config = dict(
    num_hidden_layers=8,
    hidden_size=192,
    n_experts=20,
    experts_per_token=1,
    d_expert=320,
    d_shared_expert=0,
    hidden_act='squared_relu',
    moe_layers=[0, 1, 2, 3, 4, 5, 6, 7],
    router_score='sigmoid',
    normalize_top_k=False,
    routed_scale=1.0,
    balance_loss=0.000371,
    balance_bias=True,
    router_bias=True,
    scale_expert_input=True,
    init_std_router=0.0328,
    lr_router=0.000416,
    vocab_size=8192,
    norm='rmsnorm',
    norm_eps=1e-05,
    tie_word_embeddings=False,
    optimizer='muon',
    learning_rate=0.0018,
    beta1=0.93,
    max_grad_norm=0.5,
    batch_tokens=32768,
    max_seq_len=512,
    train_tokens=260600000,
    max_steps=7953,
    dataset='wikipedia_en',
)
Below are experts of layer 2 (counted from 0) of a mixture-of-experts language model. Rows are named router (the router's row for the expert), up (a neuron's input weights, with its number) and show model dimensions 96-191. Each number is 128 + 24 x the weight over its row's rms, rounded and kept within 0 to 255.
After each expert's rows: "comes after" lists some tokens at least twice as common just before its tokens as in all text. This comes from a sample of Wikipedia text that the model never trained on. Tokens count by the router's weight.

# expert 0
router [141 125 144 150 160 145 139 132  73 101 142 109  97 145 110 139 124 153 177 192 144 154 130  94 128 156 137 147 146 125 134 139 159 117 132 134 151 154  99 103 127 137 141 146 130 181 115 119  86 138 163 138 142 130  99 131  81 131  68 133 128 107 109 130 150 137 108 122 138 125 158 124 137 166 188 140 114 128  78  73 179 118 150 116 116 121 149 125 143 157 156 108 137 102 104 143]
up0 [102 115 153 157 120 133 152 107 125 153 119 179 137 106 141 153 129 126 134  87 139 145 105 165 164 114 139 139 155 103 163 165  88 103  80 145 133 121 158 125 142 133 136  74 100  94 134 129  99  97  89 147 125 107 130 143 152 134 101 151 126 146 111 110 114 123 113  92 161  95 131 129 151 139  78 109 132 116 134 125 157 186 166  79 184 142 114  75 129 157  80 110 132 105 129  99]
up1 [ 98 117 156 146 105  88 143 138 116 181 109 130 138 144 130 117  74 121 125 140 148  86 119 132  61 169  83 140 139  90 140 148 109 116 169 143 123 122 123 112 157  97 162 143 121 163 132 150 143  99 130 138 151 121 146 157 112 165 122  98 131 154 128 152  93 120 144 118 102 124 142 104 107 130 125 153 120  96 142 119  85 110 133 115  94 115 113  99 130 132 158 155 162  99  99 141]
up2 [177 131 131 115 161 126 117 116 165 163 152  65  82  96 139 131 174  93 109 121 155 117 129 133 129 178 144 172 120  81 115 114 125 149 130 142 131  95 120 110 115 142 117 112 108 109 128 104 132 128  81 110 112 158 181 102 128 127 107 164 121 132 120  59 152 154 129  99 153 113 145 147 168 152 131  94 184 139 139 145 157 135 169 146 114 103 145 170 104 127 156  83 109 146 147 116]
up3 [135 164 122 125 144 119 150 111 118 118 119 137  64 110 116 195 143 146 144 153 157 155 123 118 107 136 148 127 106 143 137 115 186 152  79 142 132 103 148 116 134  58 110 155 141 114 118 153 130  69 118 119 133 127 140 137 168 110 119 150 147 117 167 156 102 128 149 118 141 153 143 119 157 110 117 172 127 157 155 152 134 163 107 128  80 143 130 113  98 125 137  98 129 145  94 131]
up4 [107 101 125 132 129  98 169 147 129 128 146 135  95 143 135 129 169 182 128 116  98 154 131 163 133 157 138 144 147 117 129 125 126 135 149 145 144 154 197 119 106 157 105 124 139  98 119 122 158  90  99 172 104 128 132 107 142 109  93  76 106  78 102 124 197 156 103 119 118 163 117 120 131 149 158 170 133 163  98 136 129 121 125 152 128 123 112  85 120 113  92 108 122 144 137 126]
up5 [129 143 125 113 127 129 120  99 142 168 109 135  94 149  73 141 127 123 128  98 134 153 109 102 108 154 121  88 168 129 156 107 157 105 145 152 134 147 133 119 136 113 115 138 113 138 133 122 131 141 149 116 105 131 147 124 163 145 146 123  78 122 128 140 144 135 111 121 114 138 178  90 112 108 144 169 120 122 133 125 141 138 126 133 127 153 139 135  98 162 122 127 150 160 162  99]
up6 [129 144 181 134  67 137 121 165 139 128 124  89 170 112 105 112 105  93 145 119  85 104 133 117  90 125 111 193 138 169 139 133 101 142 162 135 108 139 152 103 138 108 116 159 111  75 157 166 126  95 146 131 111 138  93 132 123 129 100 117 170 141 100 134 179 122  87 148 135  85 129 137 122 115 135 123 127 123  81 135 133 110 127 108  95 138 118 161 109 111 130 144 136 120  98 137]
comes after: "\n", "\n\n", "  ", " where", " as", " was"

# expert 11
router [135  99 128 165 127 122 143 115 116  80 147 130 113 151 133 106 146 100  98  83  94 157  94 103 129 132 104 104 142 147 102 121 103 139 145  92 118 136 169 116 129 118 146 111 103 128 116 161 131 146 177 116 172 136 106 172 118 151 108 146 187 108  94 103 123 112 117  96 108 145 146 111 134 130 150 169 118 140 132 149 116 140 125 150 108 130  86 108 133 119 156 156  71  98 113  86]
up0 [123 131 110 118  86 118 155 165 111 133  65 123 146 157 159 126 111 135 151 117  71 107 125 135 126  98 132 127 132 157 130 128 186  66 131 113 113 140 134 171  78 140 119 146 108 113 133 122 115 140 109  98 126  89 126 148 141 171 175 147 106 157  91 120 137 151 122 111  94 108 130 124 110 180 134 130 145 146 111 131 124 112 132 111 112 100 127 135 154 151 144 119 129  85 131 134]
up1 [129 142 165 142 143 126 155  96 134 107 109  88 112  96 157 153  98 113 171 125 110 122  73  82 132 151 125 136 143  98 111 114 105 148  83 101 107 114 128 100 145 142 129 118 107 126 118 127 138 118 114 113 120 141 128 131  86 108 148 150 165 113 118  80 135 122 105 109 100 117 153 174 109 105 118 130 103  98 153 130 130  92 134 103 154 101 118 152 118 151 130 124 125 100 113 129]
up2 [146 135 142 132 146 156 162 160 121 123 101 118  92 169 102 103 148 169  92 115 108 122 137 144  88 134 182  88 124 120  74 123 125 153 140 168 114 134 110  84 155 107 132 116 115 116 123 129 121 153 168 117 168  92 156 123 110 145 147 139 109 158 168 104 142 163 146 146 128 110  96 141 150 155 207 116 129 115 102 142 156 150 140 123 139 139 182 113 146 141 119 130 127 118 134 127]
up3 [116  83 133 106 132 144 181 172 141 103 143 116 120 170  97 177 160 117 156 114 152 122 176 115 157 136 142  77 104 129 140  99 135 151 139 119 102 163 122 144 139 140  96 136 141 172 143 109 124 115 123 111 131  76 125 126  99 100 110 159 170 156 108  99 150 157  92 115 129 111 141 121 121 123 151 115 130 156  85 136 105 196 110 109 123 140 119 126 126 125 145 111 120 164 109 138]
up4 [154 107 154 126 105 129 160 132 109 140 109 125  79 151 150 115 138 164 138 145 106 158 145 123 132 113 115 132 187 126 128 113 157  99 161 125 146 169 125 148 120 151 112 117 173 192 155 118  97 152 113 167 125 125 138 122  92 102 126 124 120 127 115 178  83 153 112 176 142 141 173 142  87 125 149 139  80  92 122 126 167 131 131 136 116 136 109  92 131 122  94 170  96 124 160 136]
up5 [133 138 120 138 150 163 124 111 104 121 132 158  83 137 132 159 130 131 158 148 128 149 134  98 139 113 139 151 130 105  97 113 145 116 123 180  60 133 112 152 144 103 127 154  69 150 159 133 143 171 135 117 148 151 108  90 121 169 155 100 134 143 125 151 138 113 139 157 122 110  97 142 135 145 118 119 120 118 113 163 156 139 134  56 115 121 108 108 124  92 106 129 137 125 183 125]
up6 [128  93 113 135 130 189 125 150 141 108 145 137 109 147 156  99 155 106  89  97  84 144  92  90 135 132 111 110 131 136 133  78 113 119  75 147 163 104 152 138  93  98 161 143 102 107 126 102 159 123 130 171  76 151 137 161 125 112 149 157 166 166 161  96 105 104 120 173  92 135 147 124 135 102 121 147 145 112 122 151 153 104 103 112 144 145 154 106 107 127 113 124 112 118 139 137]
comes after: ".", " |", "=", "|", ")", "\""

# expert 12
router [169  71 159 147 131 130 147 124 123 123 126 133 141 118 114 144 108 130 165 157  88 129 130 162 134 142  97 111 106 169 137 111 104 124 160 159 107 110 110 108 163 181 133 128 131 141 141 167 139 122 108 133 126 111 118  89 136 120  56  96 170 139 138 161 104 126 150 101 123 131 134 134 143 131 133 107 118 138 117  99  80 110 148 138 123 116 160 136 105 159 106 127 130 149 130 111]
up0 [110 160 110 133 128 151 167 145 127 150 174 159 173 178 156  87 138 127 106 135 142 150 140 119 130 128  94 104 167 117 139 137 129 124 104  72 139 131 139 105 157 130 123 124  79 137 153 137 121 122 140 142 113 142  54 148 146 157 102 149 119 146  91 130 168 131 171 104  78 136 153 142  95 135  64 152 116 142 129 150 167 140 126 143 108 140 136 142 103 135 121 140 117 145 128 130]
up1 [ 88 124 105 149 120 136  96 178 143 136  93 115 143 122 107  99 105 149 124 135 175 133 129 139 129  95 117 109 123 116 139  96 102 166 125 139 143 138 109 116  85 136 124  96  99 177 137 173 153 129 116 103 102 118 122 105 136 147 146 109 137 125 108 130 142 171 170 121 132 119 165 130 125  99  67 131 150  88 157 148 119 120 106 141  99 124 124 129 104 111  94 128 183 136  91 133]
up2 [119 132  98 120 114  78 130 141  92 141 128 117 136  82 149 138 125  76 123 149 176 124 141 115 127 124  92 157 147 145 149 122 101 146 146 120 157 113 130 152 156 108 115 131  90 148 134 146 127 103  93  88 134 137 129 150 156 140 107 129 116 124 137 127 137 128 156 136 121 105 127 119 118 127 108 108 136 191 180 122  87 114 100 119 118 131 129 123 129 171 124 116 149 112 176 143]
up3 [108 173 120 103 115 162 149 116 153  99 167 119 170 135 158 184 146 131 128 113 116 156  95 112 155 136 132 138 117 113 156 128 128 145 145 121 128 132  99 128 145  85 148 121  95 118 158 146  98 126 122 117 155  52 109 140 154 124  87 136 127  91 116 159 132 139 110 155 148 109 123 155 105 113  34 146 130 104  96 139 115  85 100 129 126 125  92 152 116 131 123  94 117  89 132 110]
up4 [119  99 156 135 115 172 132 133 127 114 140 144 117  84 107 125 154 164  88 118  95 139 151 205 102 117 105  85 111 124 122 127 123  97 118 129 144 153  69  91  93 143 116 126 146 119 137 125 118 126 114  96 145 131 122 103 119 123 105 155 109 189 139 152 123  93 130 132 152 129 123 110 126 107 121 118 101 147 120 156 134 146 120 139 133 120 119 129 172 118 129 108 132 114 156 114]
up5 [ 75 113 158 150 102 114 168 115  84 142 149 147 146 137 131 135 163 117 116  98  93 141 139 129  94 143 102 163 117 104 105 140 132 112 146 107 132 100 149  85 126 140 148 148  97  96 117 187 116 123  78 128 125 154 122 109 124 138 113 113 106 132 124 128 177 125 122 152 128 140 131 122 129 102 127 195 109 128 162 142 107 161 119 137 129 142 146 144 107 134 151 126 156 138 107 124]
up6 [117 124 111 133 115 101 107 137  95 130  84 129 108 115 111 158 142 123 118  99 158 120  89 145 136 135 162 127 100 140 164 124 158 116 117 117 126 154 120  90 120 120 104 140  91 155 103 130 169 130 122 166 115 132 102 112 145 118 129 119 156  94 164 177 153  93 171 134 196  99 138 128 133 155 117 146 112 100 136 156 157 149 142 157 126 157 141 134 117 175 143 112 109 143  89 136]
comes after: "  ", " 0", ")", "%", " —", "0"

# expert 14
router [156 147 111 142 150 137 118 114 162 105 137 127 116 122 109 105 125 142 122 131 103 133 101 112  87 150  93 127 134 113 115 128 134 141 128 104 135 105 122 117 102 117 146 174 111  83 162 148  79 119  86  92 127 141 141 135 150 125 117 138 161 119 163  99  85 169 133  96 117 138 129 122 105  94 112 132 133 138  93 104 125 104 120 133  71 100 143 146 165  99 141 150 101 119 131 173]
up0 [134 126 163 141 135 107 147 152  77 112 121 144 118 111 138 124  96 143 129 128 135 143 117 120 120 130  91 110 116 130 134 123 147 160 123  81 137 107 102  86 122 111 149  90 119 161 177  98 145 124 121 121 122 148 114 102 105 123 156 129 148  68  81 119  79  86 147 160 113 127 155  84 149  94 117  91 113 167 104 132  98  87  82 154 133 110 120 120 104 139 118 119 136 162 167 104]
up1 [138 146 130 154 178 107 135 105 120 128 115  81 144 152 149 138 179 140 144 159 182 122 162 125 135 142 131 134  92  93 112 139 136 139 157 133  62  59 147 155 145 144  84 133  75 144 168 151 113 106 100  99 101 169  88 113 152 148 130 109  99 138 128 141 157 135 135 173 123 163 157  94 106  93  92 109 128 138 137 124 169 155 118 117 129 103  98 114 174 165 140 130 100 134 142 125]
up2 [141 181 122 142 105 116 174  81 123 141 129 161 140 144 103 143 160 135 101 120 108 122 110 135 166 111 125 104 172 159  95 134 116 121  93 102 109 176 141 154 142 150  93 148 164 114  99 165 179 147 152 105 116  74 158 127 155 134 167 124 145 138  97 130 129 110 100 122 143 165 116 111 138 114 133 140 160 137 112 123 113  99  93 198 136  88 128 119 151 127 126 159 125 156 161 129]
up3 [137 129 131 121 164 111 131  90 139 149 137 123 135 141 156 128 108 132 131 138 109 144 111 108 127 159 117 153 150  85 135 115 102 115 125 103 105 102 116 143 120  95  99  70 108 146 128 151 113 147 136 171 127 132 109 155 146 124 170  99  98 106 115 145 129 161 149 153 139 114 121 134 143 104 159 116  87 125 119 109 110 127 130  81 136 103 133 141 112  74 107 152 131 117 133 154]
up4 [167 130 185 107 108 104 157 110 132  96 130 109 136 115 127 125 136  84 146  92  91 118 163 149 114  94 135 174 105 166  83 115 144  94 164 128 141 116 118 100 102 155 174 148 127 123 126 131 135 121 121 133 126 120 135 115 130 161 128 137 149 149 130 107 153 122 112 113 150 102 122 157 121 119 120 102 149 136  82 138 119 176  99 121 141 105 171  95 131 138 133 158 151 123 137 163]
up5 [ 73 137 111 117 104 134 148 139 103 142 155 137 110  76 110 122 167  85 114  97 146 149  97 128 138 150  91 144 140 130 119  96 143 111 114 142 128  91 115  93 144 149 159 131 104 136 129 111 125 120 139 122 112 143 133 160  36 148 118  81 107 124 162 131 128 102 107 111 167  95 128 120 150 129 116 132 136 140 113 103 163 146 170 118  92 153 150 133 111 137 149 104 128 140 101 138]
up6 [145 141  93 111 153 159 129 132  96 139 127 128 130  79 136 150 136  89 105 114  74 143 126 118 137 127 131 134 148 101 129 103 112 131  78 114 150 111 178 125 167  24 131 152 141 100 127 132  99 126 131 114 125 135 148 164  82  89 167 142 134 105  94 107  98 144 102 126  88 126 120 117 123 144 154 134 103 136  93 109 121 138 124 138 101 114 126 102 120 100 131 151 117 130 115 171]
comes after: " the", " The", " of", " a", " his", "The"

# expert 15
router [148 138 149 106 123 137 147 173 145 140 118 137 159 119 128  93 152  81 123 174 149  95 109 175 138 106 104 133 134 147 194 158 167 128 124 147 103 101 157 110 119 103 129 115 138 159 147 123 106 156  91 150 102 115 137 128 113 139 100 124 133 141 167  81 105 133 173 105 110 122 140 149 132 124 178 132 101 127 112 134 140 147 107 172 101 167 132 118 173 118  92 128 137 160 117  98]
up0 [169 123 108 165 161 147 167 131 123 127  99 123 105 146 133 126  91 175 131 148 142  97 140  99 110 135 143 115 115 121 135 123 146 149 160 132 157 127 145 110 132 132 136  88 135 134 105 128 102 103 122 156  96 139 182 104 107  96 135 142 126 128 122 142 142 123 126 148 120 144 154 141 154 117  78 126 156 184 146 120 156 147 141 118 134 149 120 165 108 117 134 114 126 132 120 156]
up1 [119 161  92 187 109 136 107 200  97 177 101 109 137 125 121  86 137 152 149 124  66  89 133 185 110 147 129 142 133 114 164 117 112 144 137 139 156 138  81 139 141 126 121  98 173 127 123 124  79 126 116 172 160  87 108 127 125 131 170 124 105 137 169 135 151 169  98 148 128 110 117 118 105 137 101 120 137 137 146 113 107 118 156 151 130 105 144 145 121 139 108 106 139 117 131  95]
up2 [133  92 106 128 101 140  89 153 124 138  97 150  97 141  91 134 107 130 133 128 143 140 123 153 157 162 113 116 118 113 124 144 125  94 125 104 113 163 154 101 158 164 122 126 141 164 129 131 137 145 107 151 115 129 127 154 130 108 145  85 144 121 168 137 136 144 130 108 107 137 141  99 151 160  97 122 121 154 158 130 148 153  86  91 109  93 126 159 135  94 132  81 138 149 145 155]
up3 [118 117 133  87 132 107 162 138 144 164 136 101 122 150 159  83 162 142 144 139 135 159 125 123 135 153 110  86 128 137 110 110 132  83 130 160 123 106 197 119 164 125 100 130 107 126 127 144 134 133 119 157 112 121 134  97 136 144  94 146 125 118 105 105 148 143 112 106 111 106 151 144 141 139 146 143 112 119 123 127 135 134 101 120 143 173 106  94 143  50  86 144 133 134 138 162]
up4 [ 86 122  89 106 137 125 103 122 100 103 137  79 147 109 154 106 121 105 137  99 131 130 138 157 108  96 139 120 124 120 164 131  83 110 195 109 124 150 118 139 126 158 125 149 122 140 123 157 144 151 131 179 137 102 156 161 106 140 109 138  81 147 114 117 135 138  90 112 122 123 118 115 116 129 103  97 123 150 104  98 131 158 119 100 121  86 124 128 154 100  95 129 135 130 156 105]
up5 [121 152 115 146 102 120 108 128 160 121 143 143  98 120 110 153  90 118  89  90 123 130 161 115 155 136 133  86 125 129 155 179 157  83 154  94 184 141 134 109 154 115  92 113  78  97 103 132 147  94 136 109  92 123 129 126  59 136 119 133 168  94 137 136 124  90 113 114 179 176 127 131 144 124 177 148 160 120 136 137 122 151 112 118 130 133 121 125 162 101 175 131 109 108 143 132]
up6 [159 142 107 104 147 150 133 181 142 162  95 133  97 125 148 194 159 134 155 159 112 136 147 118 119  98 150 154 138 136 181 140 113 173 123 152 132 138 180 126 121  95 157 145 114 153 150  99 160 156 127  94 164 139 110 118 117 138 113 104 158 154 112 184 103 161 119 134 154 135 147 135 127 143 182 122 147 151 144 141 129 123 130  98 155 107 159 156 127 109 123 128 101 154  78 139]
comes after: " |", "–", ".", " (", ",", ":"

# expert 2
router [174  86  89 147  88 163 121 133 123 105 166 118 148 129 123 141  98 126 170 124 153 101 177 142 143 161  93 128 155 126 122 120 118 116 124 136 153  95 101 152 112 126 130 106 118 165 124 141 175 142 133 106 173 109 107 162 119 115 136 129 124 174 133 127 158 153 111 126 108 106 103 164 176 106 103 113 158 140 121 134 122 131 129 190 131 106 107 119 151 106 144 124 153 100 115 146]
up0 [126 128 168 192 180 107 132 136  84  91 129  95 130  92 112 156 157  94 144 168 167 131 138  97 142 114 101 114 128 101 187 128  99 143 129 160 158 130  81 114 115 121 112 127 135 153 100 155  91 129 122 143 104 129  72 118 138  85 107 152 134 123 135 145 109 144 169 155 122 121 113 187 124 110 146 125 120 154 126 119 149 121 146 171 125  94  88 132 127 115 110 142  91 128 135 105]
up1 [159 129 185 104 109 137 160 132 128 108 153 140 156 141 113 143 116 126 124  99 165 112 135  90 114 142 115 149  91 108 153  97 127 112 116 143 174 131 174 143 122 109 168 161 135 118 164 108 123 118  98 125 132 112 117 105 139 135 117 147 149 124 131 114 155 134 157 128  56 141 171 112 135 134 169 144  87 105 110 144 117 144  86 120 119 125 130 103 119 125 155 153 108 139 128  80]
up2 [155 151 121  87 135 136 170 141 111  90 140 128 121 112 129 117 113 122 129  91 156 123 125 111 105 169 132  91 111 147 128 117  99 104 180  82 146 115 112 121  92  94 119 116 144 112 149 135 118 133 110  93 141 108  73  88 143 137 146 127 135 118 112 178  96 138 147  97 115 127 132 121 111 150 133 112 106 171 126 149 165 131 150 127 131 131 110 116 140 160 118 105 111 163 110 138]
up3 [107 117 127  86 146 123 126 130 143  83  88 106 144  77 128 135 142  93  97 129  94 142 105 164  93 121 130 115 159 115 124 127 120 134 127 146 151 129 152 125 152 165 142 109 131 130 152 146 112 104 132 104 175 131 164 169 128 129 121 125 137 151 195 101 137  87 120 161 184 110 109 160 123 116 130 134 113 159 152 122 140 135 129 108 110 109 120 166 111 142 124 132 120 127 176 128]
up4 [139 121 153 104 101 136 107 111 176 106  94 145 119 111  97  91 115 152 136 136 142 142 147 143 120 120 123 113 148  96 169 126 139  98 147 116 165 154 115 127 158 123 107  98 152 135  97 130 109  91 144 123 106  85 102 101 144 125 122 104 111 147 112 156 138 137 114 145 138 141 128 157 129  97 128 147  88 148 130 146 104 148 110 140 108 154  93 171 122 140 149 119 104 146 113 129]
up5 [111 163 160 143 129  68  91 150 110  92 115 153  99  92  97 116 151  78 138 116 104  91 111 166 110  97 109 159 148 129 108 142  96 139 106 106 155 107 175 134 123 122  89 135 103 143 122 121 125 118 118 133 170 142 128 116 163 141 107 176 126 129 112 126 156 135 150 134 142  96 101  97 104 118  97 114 142 109 133  97 119 107 109 111 154 123 139 160 109  95 161 154 141 132 145 129]
up6 [ 87  78 160 100  99 158 122 137 155 136 151 136 164 137 142 181 164 182  96 119 114 173 131 159 126 143  93 130 160 108 120 113 104 113 122 153 133 168 132 115 115 133 113 142 139 119 116 119 175 132 158  71 160 135 135 144 156 161 144 132 126 125 104 130 139 111 144 158 135 120  89 141 162 109 172 133 122  94 162 118 132 126 172 167 123 180 126 157 114 186 121 117 127 117  88 127]
comes after: ",", " of", " in", "s", " by", " to"

# expert 13
router [129 122 113 106  94 121 154 122 150 100 159 104 135 163 132 118 132 140 123  91 156 115 116 121 139 129 163 115 138 144 114 164 107 147 125 150 105 148 163 109  85  98 102 120 123  97 142 145 137 182 146 145 109 139 122 160 107 115 143 142 120 146 141 160 110 127 138 192 113 141  85 175 131 148 119  89 184 121  85  82 144 156 105 173 159 102 147 155 114 116 136 118 132 112 117 122]
up0 [132 133  91 135 142 143 125  95 135 109 115 141 101 117 134 143 158 110  93 152 143 152  89 133 147 110 110 115 151 126 101 142 117 173  97 133 164  94 148 167 129  95 120 157 128  96 142 142 142 116 163  92 172 113 134 216 100 155 128 106 153 126 167 120 162 100 132 134 132 152 135 139 126 129  67 118 139 126 182 167 122 106 150 138  96 104 127 139 110 103 148 118 115 148 127 120]
up1 [153 116 129 123  87 140 106 129 138 151 148 181 111 169 142 107 154 136 132 166 172 137 102 101 148 116 108 143 158 129 107 139 104 164 136 142 131 153  96 154 148 122 127 127 103 141 108 159 144 150  93 101 119 145 132 136 148  87 120 113 141 171 143 145 113 115 161 134 110 127 115 137 144 154 151  73 185 141 109 145 170 140 109 127 110 155 116 117 134 201 123 135 137 155 150  87]
up2 [110  93 128 140 111 162 153 133 120 141 101 136 148 103  83 101 138 171  92 122 152 145 106 119 137 120 178 149 118 126 182 151 152 141  97 153 117 124 130 115 146 145 143 140 136 114 106 146  94 133  95 108 161 126  81 112 109 137 149 136 171 128 148 163 129 144 166 123 157 111 136 112 142 147 115 113 121 112 107 131 178 149 120 120 141 125 143 121  92  95 152 123 118 138 143 153]
up3 [139 193 167  78  95 121 116 162  93 149 172 132 128 124 115 126 111 159 116 101 160 117 107 128 108 122 136 127 139 141 106 144 121 166 114  83 100 155 115 132 124 143  97 128 102 146 145 152 142 138 132 106 143 163 144 119 142  92 119 123 124 150  84  95 186 113 139 134 111 118 143 134 119 123 122 114 136 104  80 133 163 111 110 104  98 142 106  85 132 134 127 128 119 123 101 153]
up4 [112  96 111 166 103 148 136 132 120 131  98 137 127 100 104 104 121 142 177  95 102 126 145 151  88 160 132  86 141 121 137 102 155 151  82 113 130  99 163  95 126 161 126  99 106  90 103 142 151 122 132 103 100 104 103  84  95 119  97 121 152  92 137 113 113 130 171 159 129 108 115 110 154 146  94 122 125 134 138 151 102 147 122  92 108 110 161  95 162 157 150 147 164  94 120 112]
up5 [111 152 139 181 126 156 142 161 136 115 151 141 174 101 134 124 149 129  96 125 134 129 103 182 120 164 105  93  82 131 109 134 128 150 128 116 114 117 143 152 122 127 114 133 110  93 130 132 128 131 142 174 137 114 148  92 137 147 141 162 120 127 130 118  87 137 106 150 139 140 139 142 146 149 166 160 147 113 117 102 111 129 168 136 140 148 137 134 144 133  85 113  94 192 144 100]
up6 [137 141 138 103 154 129 143 146 155 142 141 143 130  95 123 152 145 115 186 125 143 174 123 123 115 160 115 127 133 188 108 154 120  99 121  75 106 133  95 119 147 127 135  96 149 103 102 103 133 109 197 120 103 149 108 132 116 115  75 140  62 144 143 118 136 127 125 113 149 130 137 102 128 161 122 121  99 137 161 116  73 129 144 172 155 142 173 134 125 126 173  91  91 121  99 111]
comes after: "\n", "-", "|", "\n\n", " (", " a"

# expert 8
router [145  88 131  95 109 120 123 128 133 110 114 145 126 131  90 145 128 110 112 128  95 115 148 139  76 144 128 138 100 137 149 124 153 125 133 123 162  95 145 122 119 128 100 164 138 133  90 136 128 133 151 126 103  85 138  92 129 132 148 121 122 128 117 142 137  97 143 113 119 104  84 136  98 113 151 121  71 168  87  73 150 105 136 124 100 149 115 155 140 126 100 155 119 149 120  73]
up0 [166 151 140 172 100 132 102 107 157 132 132 138 134 121 171 131 112 131 106 135  99 156 184  98 109 141  79 147 130  67 153 119  91 134 107 167 118 132 145 170  75 161 106 117 121 144 130 146 120 143 108 128 149 123 128 112 150 124 127 175 148  88  83  83 155 126  97 140 137 147 146 117 115 107  94 130 147 119 128 132  98 129 139 126  94  92 121 125 149 117 124 116 149 168 130 132]
up1 [119 150 112 118 130 184 119 119 109 159 120 148  99 116 131 168  78 120 175 106 126 149 152 151 112 139 133 120 152 126  91 147 176 116 100 146 139 137 133 115 186 112 123 107 125 133 134 104 149 159 142 125  95  83 118 125 161 166  90 151 121 156 126 176 149 126 154 150 153 131 115 130 102  95 133 128 159 151 157 105 113 104 127 147 135  77 159  86 119  80 142 108 174 163 159 129]
up2 [181 130 154 100 128 130 142 105 116 140 148 123 162 151 139 160 114 130 123 168 135 126 153 155 151  88 131 153  89  99 136 100 148 153 138 149 132 109 106  75 140 136 185 134 137  60 130 131 144 117 150 163 156 115  74 124 152  93 110 144 111 154 122  99 104 115  96 118 111 187 140 111 146 122 108 116 150 149 114 149 105 121 119  97 128 144 153 133 137 176 120 131 130 111  89  99]
up3 [148 120  90 111 141 140 100  95 180  89  92 113 103 123 155  91 150 140 139  76 111 139 174  95 151 122 137 174 121 120 143 116 128 163 142 134 117  98 118 132 132 123 133 153  68 128 136 174 115 153 155 117 138  96 121 149 134 154 133 116 190 121 118  89 150  89  66 139 146 145 140 119 127 157 127 177 152 133 155  64  82 121 120  91 178  87 128 150 119 115 118 143  56 127 102 150]
up4 [140 117 137 116 136 147 151 128 106 162 109 121 128 145  83 129 124 145  93 138 159 135 139 135 173 177 131  87 131 146 148 100 103 162 159 149 118  88 137  93 127 112 147 170 132 135 118 139 109 125 106 155 159 126 147 134 125  89 102 162 173 104 152 118 154 110 146 144 138 153 134 168 142 133 121 133 162 146 137 112 108 110 134 145 129 117 132 109 127 163 116 173 114 118 123 142]
up5 [145  64 113  97 131 126  89 131 125 117 103 124 149 153 121 156 111 145 126 150 134 109 122 109 129 131 121 132 152 135 132 102 109 143 108 110 117 155 116 146  78 143  96 126 110 117 162 104 124 127  89 129 147 122  87 116 121 129 152  83 117 133 136 164 131 133 127 107 192 159  99 122 155 142 101 134 184 104  89 123 124 162 126 123 126 147 148 160 100 118 120 163 138 148 138  89]
up6 [153  97  92 125 134 114 127 131  97 113 134 152  72 126 117  91  79 114 125 146 143 114 120 143 113  63 147 114 111 111 119 113 105 137 112 101  88 103  89 111 146 111 160 131 166 167  94 112 102 114 103  77 139 177 104 113 109 124 100 106 105  93 124 123 129 136 115 131 164 156 165 107 128 136 121 127 139  96  57 141  91 142 139  57 120  96 120 109 123 116 108 131 148 134 160 185]
comes after: " |", ":", " Z", " Ja", ";", " Al"